From a checkpoint of a small mixture-of-experts model trained on Wikipedia: 1 pick a token.
Below are experts of layer 2 (counted from 0) of a mixture-of-experts language model. Rows are named router (the router's row for the expert), gate (a neuron's input weights, with its number), up (a neuron's input weights, with its number) and show model dimensions 128-255. Each number is 128 + 32 x the weight over its row's rms, rounded and kept within 0 to 255. Numbers have three digits each.
After each expert's rows: a language model's description of what the expert responds to. This comes from a sample of Wikipedia text that the model never trained on.

# expert 9
router:126126122110093076093119099103154089132149150112145125162081088185152158056146200101167167091119123135104123090098099090154082123091058146164169086114172140119138139077105135106129170133117135137130173152153112087181143158129165198129180134111117107098110131160064189141141135143148077137067142143076156106126141081162093057131111099082155150110158141134103093173144117126136091147116
gate8:183144120137159130064059130124110129152190110154154097133052121171092150120151117115122165128166139147157176122085131067097088131117110158159108100148097142135150139146162203090165084111154164090186133125106159137125130095103165085102123115152158157168077113099120105163101144119170099229123093173065121075147148165180176143084132137162095101151158151091120111206172180098176129129176
up8:131125136084146097108047099154140143103176140139103144144133158205157204118092112134164104141141170160093102182137096159090130164149150085114134095095166149128125161107153120135120094095105157125114180124212108184153128147178141102120128128118116140109102172157068167121045161090085142104175127132146077140166119117069066088111197093109169116175140097181101065096126133122150130170114
gate9:153138130138112162114074121058187088104132191148180098107123136053078140116131140111085094106139077116133137129070102086121146085129097168127118121098149125152129102126127130145116065143063066114103145105064123192152146132139134143093180137141134124135089146141128139133109156156144166057118150110106126174147128133132072130150148054158128168170165083133115088173153122164197055117186
up9:155094167114098118129075153150067109155123166117145113086201163096161125135129145135097197083138119161152140138137128138116103182157129151096166166110151143139112161092165127109123142088077121096109121213111139084104118141117143158099112127108138115170098189147127161108111146132092122090159122133105056159101144156216129173094120074187159095168106161181108082165144128155186101143162
It responds to: Dashes in award categories, dates and compounds (Best Singer – Female, Top-12), and name pieces after New, South, such as York, Haven, Angeles.

# expert 7
router:183132082120118096075117117131124107146097185173133142101118128162141108071167135113123163098126112140125140078130073110148096162095091171182166067138162147123157142075130155073113156123083155083136161112130147077169170139111186145137149044132123095136047130144087161116152177112148066134126158200112151077154136121168084086085136104069178105076105158145096108146112091135139150116084
gate0:098155127185127161115064099132122112131128131132099169121165162104101143118116100152072139214141097147137101126145176125134072176176152185158099104162128119094127160100030133110133129147085092123139051136070172130143120196053124078120071128096190149108032141180106163116065075139189186123138098121106095078129044084078106059128144127094130137120111133119155141120124135084071091162127
up0:129129091129150142106131131152126072103180075116163139113100109114114100111090064121100150150135090133115097110094080099183127104126126073132119098062113104138175130103177072134113190104138166106130107118129193134080096122210178108109162152153090126100093097148125145162132154138179112097105109090106132095189084122123144090164109164136119174136052172084161175174102142108159107122162
gate1:160119174110058114146181175125130177142117158118057092157139203144149138120129115162087067144119156121137118189115136128136137080099080171185093089165132153173127149113132127123139130087140111071084113089160106099101077133211118107113102142143118151217140156045118123138070154069128054118131130159137159143120092145168110118137124115091164120067129139117171087105071165131114122141062
up1:150143108175046127117089136188150139098190143150166199112115194089109112121092130108125201185144126126119171147137157121196108169152133076098086143134117154153165141089168091143172148129159111127099145170083116136085172153060109148106065118143060133126024155147134143169090132137141139136120105129102148168192112095088143097073151063181144106152137160162075113138159124181096092087124
It responds to: Standalone space tokens between words or before numbers, common in table cells, dates and phrases like "power steering" and "a 1–1 draw".

# expert 12
router:150130111073146077118135118089158160123128151138126112130126123091162161130160143110163118104100122154112083146137072116165110075128158153134150058137170096140178175105151128121157172140098146122106197143173032098139137173098171103088112086158119100129100107156131162144133124074187095191097134107075142104117080103139063078138110091133140109130166161108103077127154051087133124093146
gate6:187220115155122180089154135112147134158060139125084088088154087146140139165167090098143128121106176166128113166158132132129129130116134116192140115096118046100145191097068083166108119128104129107089142091109199111095118151039154141152092137066131145113066196106077098099092041099139101120135140135125138158131141142137116187086154125100120118214103154112148137084125087146101110122172
up6:085131128122109145139096143085098162158234156117123093141082156096159129126070101108132152146172161143131117156104134146126037110137175161140194140156168179104087119139197102126131111136137118164154095189158111152194226120174090113176142170094112103064190121130131095138081170180137080079142157136077179190150128103133115081091135167154130179101229142108120151130142109104101083053178
gate7:189157126128122112126153119125138053121106118094145121141157125119094133152145136113100136059115144136184115111159106193126157096081115181098111122124198143150112118147117117119149108153083136188139143145184099098133180137121089145143090083122149119161161137154109132091047130089091143110122094196161081144112061103124140156151085164135186146124169074125093090081161109137120127127108
up7:184151110169132137063157199108135145143087140104201157133193101116125118139149142110045099150132124124123171117084071144092107139101134085194138149131172100115103150128154116107171145109129152082068127157095149089106087114115143148140142171168090113078088164167173151089203108157139146086112154169115155177110140175157127118080093137124130122120117072172163149078093169126180144131197
It responds to: Final pieces of names and words plus digits in lists and infobox fields, such as Braekeleer, Moerbeke, escort, 1,613, closing parentheses.

# expert 5
router:196190063177071141078146144123162192162116183088151169146099129166101142131162136130131137153139142168119133137093098113103117116128120164139183136128173119118132126117164137147131153138059179115098132139106126099132109144103124153130123125123109075131103187155100158138103108091167092127176164166131181132154100121141105117074097131087135090127163083095115133146122099117130120141154
gate0:150178081198170163146152112169156170125102144130102148134107153110068078100152075091089089089130148125138145142112095126110113104134152092119107150148179087091174129155126128178131113085074112103128147157148145189147160101143089128068160139128153104084124167117047168104148168180143083124146128160164168118125207127192122115120128108109168134135128119155135071119130090159108113151177
up0:215161058141122180143103135094114114143091155129197118078187141132124132095097211111173131148110154095114149122122140194141097173137163133135189155148089163176094084114127159120081116126167156140147143145105185170120167135124111050099167146067119134133161098117120161134124194097164138108146150097158160133138076162165103127099163120082140112116209090177147128096108136149096123118106
gate1:173078128130104091199121124122127102138151056047195168158080146142177107134078082145163150131191071125116119147141117145132168140186135215089145140162155143089152109146162164084131144120122166097108157093130092131096098156114159131136151099158123126100122135143107106087160143155095081085121119125154148141115163048116071127119124137147150183121140135113131108117189133146091123118141
up1:129106065171167120178135154157119093156111085125131131135136108143080148137107120091087094137168131181118129100138122115169164115148179130140084124150112166184041094164055160140112097048103137126129122070085087109187166099136163143154124133127181098112160196157164114144167148155163134178139124176115160100093117148072162083116120150112133135135080139155114150080080017133167080104139
It responds to: Short pieces early inside a word, often after a prefix like pro-, re-, inter-, such as pro|ud, bi|nd, plus "age" in birth dates.

# expert 13
router:132129092151093133143197090154132173144111152117139127113112142122139150094147160125178149069059156140150086150081088079094107124081140175133153109189172150135143161089072117101138176095094182170139159107146138121161168175070131125094091089112075110089093106183081128119131156136172147147105172201085177102145140108188100132122094120128133154087190147140071112112108075109117052074091
gate6:138114130148119127088158094152143134165093152152187138172126117109116072144140131106133114139069120065137090142132119120152127142087116139085132135092159097109132123138090086158072105135094148150104123147109178133172116164152142112147136152099172116134169123211092160050184174135129122170144091168133073190141125071184145085147091141070103225126145135147091159157163159137108101114141
up6:130150114111074145131158129079134139119156108128102143079084180143107125153100144113190167156146131158085144101106109102104109126104157088153115148186129133102132141068151139098142116112132124150158162119125065126107202080092091141071130115119097116087079113168187091145082117089196127100130116132106149047090119118092095137114127045140158075137078135136075116111117195146115124174109
gate7:138162114149169138151135180144140130159176080103134142207091152101202174135126156150175102166140057066190139161091110116125144155159117141091152144111120165130162103133053154145082143136082044115171150101139132104083134133132125124126113174074180127076166094158137156108146136179165129121157100186109159200145085150140118110144079135131080095138092117113123106127111125147136099102135
up7:125155152136179075105168139095185161137135127095183134118119132128198138126089126160154100115142097122210143146159142139088163157123192085093148099066128133151132124135173133110143134116110098071159131061107144107120088101137151068125149133092145163157124158156175135173128035183105174129167104128142139176135089130190131106153133101121107104213103118089163099171111134129156157120149
It responds to: Prepositions and participles following a verb or noun, mainly by, with, as, at, of, such as "film by", "known as", "was born".

# expert 11
router:151127103143116168104109098122117160170142181123119140154078064181165139129125122095131177119120086162072113162131091081171143122093136147135173099158152182095121152094079104116078190103073135137170177101142103107155136141117140144146131134180119070070087076176072159134048103122189125114049116158095196097200109124124128134125124160111143105157111211132116172154094113112118087131121
gate6:108133159156141093128151082111111117117127157111100155145167080078166112070139119095149131114112071160090091150128110136175100120129195142146139122114081093087138119169159164113177118215163133107081127095119125125138129102135152132096115144085141132144130064138199134122139093136200180146161110070119134096136098142186131124083119139130107130120086125134134099139096153164214110115129
up6:114084116151154142173136095124137119098122207122173150152094076103132058131126125089173076153115125119133169168102136191107135133129149131125154158113142135155129114170141081106121128131111128125146089119125204102128104143115188112122132084103115069172128150151109139107126115129101158187070107117156099144106195204125112134126115113112103017071118093162168117116135137150176143128084
gate7:108131172117125125103121116088141148123169161156152074153159170091075182099137096108075130114186175077139173149156164095088108117105155134208133115113147186154147125111155088164130107091132095106199095151138111126114135133119091133083121136111160121162103124171159099121127116128141153109169147141158086123151092062165086127131132135156078161151030074108107212110119134085160111132137
up7:140145185077142141181116125178158143099192127162139134155140136102197112150149175076109147162087091095175136098123109146124160164103078137104120170140113082161119166174100084129154146156143076142146147145199133139098169055144129181153095118115073201098166149154161089166150058084115140173152144125109032109095136125117096097113124046118113117141139102153157146148182159177141142106175
It responds to: Mid-word pieces of foreign and personal names (Tagovailoa, Makiuchi, Yandang), plus line breaks ending table rows and month names.

# expert 14
router:182176100216128111085154099172128067174137114127150148136115145109138149057154196117140146124094220104137102114104133098108091140069084182173192104092153139153092132137097143119138176095116152116129142114188184121175146133141155149095196073168098100118104163165118188122170125135156114161136146179103163111180172069164073112087107077096157110113139114140104110139110105104137113131095
gate8:141180103123132097115081067114100021160116150132150107126136123137152139132199152154164112136106106078168182147119145167102080125088131187122182134095171151148093125115091129153098149127126164114149142102116178181180179147125082136155096136144106095093106142116093089193116139191185110191182107116199139099111189105080107120082102107132119073129170127081129104162124146106172152115126
up8:156147118154121121164107087147106117124054102122069157114106082105166123118112161077140147113120109070166127148118155140092097128115110195088165114104196159157133165138090119098071155162112141106130144107100133074101103135144114150127198155171068107073131144176107064171091126145146096185144091123150096108090106107061080186136096088121108100145180132116156144122128145163156130144155
gate9:161128140078159134145057069109115101132161102172103124167053126138135155128103072131115157136140138154107114163151140206116089108116116097055154165091077180075111138168146111142143106135144151124096152096164153134201131141148092090089169145121123127109160119120117138079140152123118090131073119174125155158131072116132098119183147120048140108109132107106128145129094078122166118170141
up9:111128123127096143151130131067215170140114086134161093137099069126098121143104181106176120146113178137103158142129052181166136102135131146110157132130150154144135138131108116178167189113142131145125125134137126111128193141125190135164117104140103124082190095120135140086068133135112129096102125179107170095102098093129139135125106101072161133164172129135088103129090137185091160169120
It responds to: Plural s and second words of countries, parties and institutions, such as United States, United Kingdom, Communists, Law School.

# expert 0
router:155122145155154113120154086140138126151097130138163161163141161165137170097161180111193160035089152109098114076104145090090111084096143132119171105103157155106132130109114138115135153112101173128126143106176102118188146117113187183075158075161114093110099101159120159146164144084159108147117166132107177104187162085145080084111135112080178167121144167131080100150104099070149099160079
gate6:125119118110163133129187145146139147165091115160094146140171186144064177085122097157133171133118150114145146065081131177122079118111088127069122143106150130148100118144110103129105171139154175116200118099116136146177158104123139170105098109147143169123081112094166084156190129086113107170114156155083117172092054132110130160141095121138130155114162194149073133144087187120092158171120
up6:096148122131086124118104126130159142117152159126135108091131074088162083189157120087101172180156114072120200187184139098148134111105134115150117154153137088088098127072142176138107159153132082128085146110130092161089152150072137122142142098163194087115139132110122099154136125130141234154082120189130182062107190123122136117084174136131140097154097124115132096132183060129207143127119
gate7:070081122148169116126136093122092128138128125153116078110163144131070141136162133116145200025137145081096149131110185129128107035104104124116162117126114174065062080138095172067121182129123205043119113078115177128125126109073135110111169140149092132147077121133101103161086161110118106093159104109150170125068140159127151114157063094069141173145158163111084136151142154112145107122102
up7:133137120088168121089116098122091089101118208030084095043204139156127120164162107140099146095140156115101103059080151138118172119151114120130166078124115113119155144134183105139097143145133153138146089118104183106157127134073074144144189161138090210134201133138131136134122163133102125157089129106124108143149072066134122134141141146133102158100164120150166082138164126167082167154160
It responds to: Content nouns and adjectives right after the, a or of, such as basis, request, album, patient, season, initial.

# expert 2
router:130135114135097081075140068158140162183075148140176122100073124140100110070168138071128153071136120162125086148135080076083082099102108144167124105119153184143071150117166158101160153102115165112123174174183102112188158168060109142088110093132149078102095138153133156110143136109148090176104136130085104107122143149130110144108066123103161143103129164157069069108150073106132067134094
gate14:127113104137105130179077098087134116136113119235086059110084127145146142130119193121107141144100145137105149099160122183164133113142111164093147112115152139037135103140162135142124143114128109141096136138110084061147150150087106141189163115140128109158077182150139095134134049113117133170070170114133105108146089111124139142137153097154158164100098167119130057171119086188159170098141
up14:116163115093173167169162143118151117125089144160113089091096088097146130087089112074124091179094071110120158134131170177128142097179140125095169179073129088130106114157075086183163109152181133075141154141157133103059078124119088081157172153104142105135157154105161101133113155140086083089140105057135090162168190076102109133133115052174052173107121093158083057157142095144150169129151
gate15:211128138084106163117158168097132111160146094090069120159059120136106159098162156138107178158145128176094182064101134122118131138106132120166117144105086130122129127210102124166097111160077191091158172131107131102120093165104183061159136107082191170152165126173180077123115140147133105173140110094141109153099173084089095155064056145147119170147165122125165156158138127132175201135142
up15:145101166118148076141119135241143174099103086152066124100110114105105157123136096116122133114167180104145088135125147108137104168167146209125121086107138100106184123088119135121115171066176163109128112106199116158151133141136104128110075114200123088154077142124108163111160143078087196063100124155142114068156121188191121077119071087105096115097101128131177084095125099180126110117131
It responds to: Conjunctions, pronouns, auxiliaries and relative words inside running prose, such as and, to, was, that, which, they, would.

# expert 8
router:164134075130121091103187140145200090153153148144131188085140101084172116127176171140153197091089133076182108174169100132153130074116149162150178101144172204126135124090106086124135147099105144090095147116123152079149136123104129128092191115172158087110113157175091102068154128091135127124161155094116117105175151104173108137075100096146122125104151135086101143121098074120142103098103
gate6:053161084119110149130109129143156149110064147110147128103093188096170099097158152088131108157098170083085135055120115140061114089126165167135167133150111110151135103131071118150072111099121125091105175103154065131156161121094160121139142182104120070126097080118183154146140111117103181080144023126152137113146100149112110121155098128124129089072092073092093115166173192108106172106173
up6:080180112185107133174134110153125140098139091193178055089107139153127165154050133096126108142107100108096124123117110102141127146142077133151104154188130090118103134080113097111091126113177094123109186093152144130188144154105115110122182148093164059151089164163170124157125125130097151143107108087132097156140137115150145146171151128108113153078106099134126191146133109106132050145136
gate7:087168098078153090122127070162076144179149136152104135079173154145086080074103141078093126208119099121116149186113122084151145109129152139138126161128147101166122155144140129049168100173096071151161101070118091127102102137084125132177100091096125112118094097143158080127089136132142127114145165092114091114137139098163105125087161157109122139123131081105094173116067080115070136129152
up7:122117068128138068090149209198101146076138195162131147115095115135094086090139152177149130149111115129122116110111107125072124116128148101185168149165079144168150169163073174096161183125164119134090102145158147097137124122128201164071140185098136099101130101204129105121100169124129149070129134120153168104147123112194125130078139183193066183118160187109113109140119142154204080105108
It responds to: Pieces of non-English names, often with accented letters, in tables and lists of clubs or species, such as Eindhoven, Steinkjer, ö, á.

# expert 4
router:154191161124103107088112101192112095164148105094166125118191143080123075127138180128109155089129109142086102082103142085151127068114129166126169116071151167110138142126181121120103171105091126108112129140129162102143111119120119139063105151081134119154105138164126107083110165089161139120139118166153141098145130116166119127113130040095174072133158206147106106150148114077137116107095
gate0:072126061091146098163104120105123130163131080156124114134148075099142099089145087116097145102130153079157109166099153067127146166131098100134127113102138198109084123075080147091113090188116126133118080148117116211157122165069104068119169129133073120204141133098083132154170193130135172119174123124114130160167089125086172164068162126092159139167160185183103140192127043144134173085067
up0:175117160149197081097115137130108138153148110038105180155165129142141107215076085133165104181132120069127176103099084173151158135147126141092163138126148162123162108123103097130100101123093124164109153138136109128086160083134092116205133096170113161181124134151097079184111104085112149113113160169077148116186147120129101102173097141121107125140121095133140187147156154182122152121146
gate1:175101123121139118199119131106121074111172137141143098195149157160128142176145123120116109150159132076171123162131184071159095178090115117156125159171143135218108117120131140118142093137168142130160130100155129128150090121124184140102121113144178188133053117084119062075138131133133117161126109131124134092134098110146118116107045163157112125101117109137128101115110106107146127077151
up1:120110131123137114130125142162165084148136107138140157113113056116195137117100135159136162120213158086096066121172149123151154169096145134117123124184152152157107154155072168180096092089127103142111112118132138089139169112158116116133163193173134142076157168147045116160091109147160102077165097166119126089200148073123160137209159150135120064145135160124133199151191102120065102127083
It responds to: Middle and final word pieces of proper names, especially places and people, such as Diego, Francisco, -ton, -chester, -ford, Garg.

# expert 3
router:185132105099152094140164105192202158136143146194137189173141109188153182112160127105151192112104146163134133145091092109109149050074087141125136062087157143136131127108125151110134102131128117107155146084124109114169166141102163169076182104212127131132126120144100173097187113133152125125120135140122124122161123110160100078138077051124185085142178112159100137165097114124149116123120
gate6:130160115149147098169153172184094149114113105119109181094141127111136170214162167141148135101164107180100122167148117163090051106109107109080147095173097167117103133065162127109153076115144176113142165112099082145135148130162192136156094074137106115126146098159066137139125167140173153139083094123095145157106118103143115126178076073169099118109111092173136107078083110093115142144104
up6:146154158143115124091204150064132168076122081079121157143117167063146161205155131125112135102127127115182140088156147120081025186119124074038108146122135139110086106121155121153144106134153103134085148100074112159126138138168080114086070135088101150129137122117131134100105149074173150119130084125073174140180118160117058112115130146125150115127155086199130098115113137164117173102097
gate7:102148105159148177093160153141099189096108152096120110077176112168123129155137179057185095098180125060081096114142128165123139111090113153122136120118098137128108102145139113108143062095118094192086132112107105072118169104133033168120113114192135125182128095158164122177113126054094119134119185164139136130109127084103158106144124131128131084093112132195151181137071159160174143120183
up7:168118088132139141162157177154076125079124142138156147171109141117156113144156115099082086096098130082119116092122119197141127117092119138177130131166159123094098168088095186099124127073167095152109150114120126081129190118104151114145189096118165094131204123115155110098133144121103096137083061135143106152140125097084135158138117155157094068157143157085166142086098118129123132185128
It responds to: Word-final suffixes closing a word, especially -ing, -ed, -ation, -ment, -ity, as in stippling, survived, disappointment.

# expert 1
router:161164121186119088099149094141143135160125143118183169138140160154138164108150153110187162067114156109114113108130110106093120101098113171136152092123148183127139152095108149105103144124108185085101133106183123110177152130079203145111168120165101071099079119135100186106135147115157098111134174165132176083155162105135102039101083144103177137108187137120115073127108091095108051117066
gate0:154121164179138180129060098122092055113099152150135114153098088145154101163153130177089183166132132125102089127120123108139173136075142123125102100144134083138153090148110096166103056132162142140116116082134145076130081125129171099197077138146069137159147106149153069087146121142107166130161071189130095182110163093090099145069161111144107174124176193119111147132133125181149140133162
up0:164107110160120178113127139176108120110112123153151161132144135108144140180140151139106181151121102115100076142102099102098152146070138117136081117176143147143145124140046115154031127113161137135085129121161111115205093169114153118128151133175143100178123116103163142090128104142139147144156158154133087166104159104080080134149211114119093111091143091162120150096060162125106108098134
gate1:178077137109138094120141175104122109116163136105145164162148110195080128147116184132124144120081118157132087163149094157140103112133047145098160173173149100108178113156103088162054164120106173114137114138107101168098084116096134145125124142155158147139158116103139174138082133120122168113109105132040105141154111069065117066164109161146096119138137188134089100147108122089176134165072
up1:149086107152130089129054142099067130127169101157135180120116140158114119147075104105128097108105140182179096111109142124131101101056070149084165206127172176167145167090116117149109136130172188156145162182147042141102143091130187134119081173053177164046150122072125119118075170067115122130145114142174136150096110115119129052151119128115130096132171158116068097139131103151113167125172
It responds to: Articles and possessive determiners (the, a, an, his, its) starting noun phrases, plus table pipes and bullet markers in infobox lists.

# expert 6
router:151149109123125101079120100169125136146075126118165185114108099118172132096158167074147167062120128115128143134095081123136098118077082152161196110127166141113117143115125114077117136180100178115129135196177075094167138146104193138091108087174119096107104135164103144117144159125149104186119149131117163089135135063088086092143077118084175141147127157156089081146135095085123066139071
gate0:113117159094195162183126113153133193149153096096147072160140110133154131140064120127072142095110112198071146139115144115129103097130166113123119182117081091145081127166143136133082162144072058124112130137143110160175132102086106078115097155118111124158113082159097051110092088121109161122112187039127117117144110140113156113104144160139183096117111207135067130135147146126127121176098
up0:143081183190142151095139163143095145120181158135162100151146114155103154143120134138067073153107060118145123147136100125102063129164126156159118153173145105162143186072158070167132119096098072121158127157158144142131172155148158151088157159115141050086135060120123137133132097097128145051112081100126077066152126119096135128082153090115099131157128136171127056133149115130140197064161
gate1:121103059144135088126106130145078057098119121174117100157125135156128131085099118135093108162146146147101180135173093193142090112144146108118148094108185230090074153125135132138141066142072159075143104190123128133151124113183144135163082145129145062162091153143085082138092112114124127130128077058199164171139095131124134146168117069108089186067155102176116090120129067095146090154095
up1:129163183072156089107180121078150107130117137133158110118113102134138107135114095140129116126109142127083073094099134120117113105185101098158073175084083084145093057146067126168129124114127090176128147102177162116207117082068139113100095120166107113120101111132162092065176087132136103164176190140105084120098189101192186121124148155099120112117108157114146194090158199161100127083205
It responds to: Quote marks, dollar signs, degree signs, parentheses and == heading markers, as in US$, 48°, "All About Us", ==.

# expert 15
router:146161159123140117124117088173104117136122115109130134140109126109151167137179159096150159107117152146059119134104137118164087159126149150134177111108157134136111124131183087110135165154081119169128163135200088156152081121119140148125175122223069091164125168184162165170160082078179105129021115146105158105157071112138072083138102121077107111116127110137108150169156104035130137137171
gate6:135201078086130102133148077107139137126133128064087150148136124158128091157142158097069109141176115143141097142132136151037119172085136092141090091115177191128104135094140122140105095173157217115128110106165118149124059152136079137123127108165134143137130193137164152092087106149155140111097055113138117130175166094137042153125150121109115158109122157095141100175130117110094144105108
up6:093102120142141065046110122142074089111137153134189151188172180127105077118147108146149110117229146129130098151139150078108149129100151047138121156104163176121069131107126123127156108116206128197132128086168096155114124172140173136148109136142129109189116154134149130110117102139133085143107062184165099174185073056161117126144130127138100100124171143094089198120111062129151161147169
gate7:168119080123122083097122088165113137102159047138076120083223168146122167140135155150108114101162190161114156084114116131125136121119122093143130159126166135197083169145153118120130143096084190143166135139170124111089118131144121148125106163088141146119109143147130165136142112157169130146123145131048136130124027116117069115096146145105095183095126131121122162154146106114125128078202
up7:117043137133150144120120140101130125147097148152201095190114090093085149081098112086139129174116130106143155101198091138099164114162146143147162061172172044118128173128103169172086112167130141154124177169146096081113203123136126093187162077126166148163123090099107086112062170110142156154089130127153141143072098086082194170147116069151095127147109124143138127122157107119114118130105
It responds to: Later pieces inside names and words (Lidocaine, Jauhiainen, Allegiance) and single digits inside years and numbers in infoboxes and tables.

# expert 10
router:166144106160115112097139088135146144157082138165133165153112106151112103110148110079160170054121120093078064147126136098124096106138143200123186104159134140134092152087144151100129140129121198103101131146166159092143180133097123177099138137158082149110068081159091123136141173125146114147083188173110133068149125090146066070098082103082150159127133148191098126174142126069146054131086
gate0:143177110158164116175132109113118093188091111122141133133154130135135113135158177111108128092088042105149185164179144123158085098140078132106152172139120117197100107127142098102122108143098166061159148158134099102142120154142141136133144210126188088166058135140155126109149064102183126159179141184120119122122137106077055174100072124183136094169152129119158131114100151187155115065096
up0:102132141071089098101152131190186084140134094165129157076124120135091112121109125105134101121118136051147083128112127117110173108158143118124135134132105200138109192128158102112151132204125162119077165166114123118105137127118152173103128091179076139140166178086151126154113071152157134157068183091128103061125103098141137085161080118115164116131089129171151142161167173180121142153119
gate1:101148104107111082124118098159068099170107097156100185154134149160138135144114120093134103100156151175082162145098130118088192137081094118152153122106131078164177118146136204097138135091094141172129198101104145179092131097189081181073082124123123188171114134079169128178127075079117130100130142168097166098177100172095142197101163137106188089095125106123110089155129067142088100070172
up1:128110103111094124144118073135150158164178176145147124139143117150193129137087132115133144133153110158109114200164094195125137057129114191178197118139123121163122137161097177092204132114152189124117157100080114159093080140212119126095143119110103204156085148076181136097073154089104141118114124121107142137136087189146117137075118103171105135142152156160123111114099142106176134193123
It responds to: Periods, commas, semicolons and question marks closing sentences or clauses, typically before a line break or a new sentence.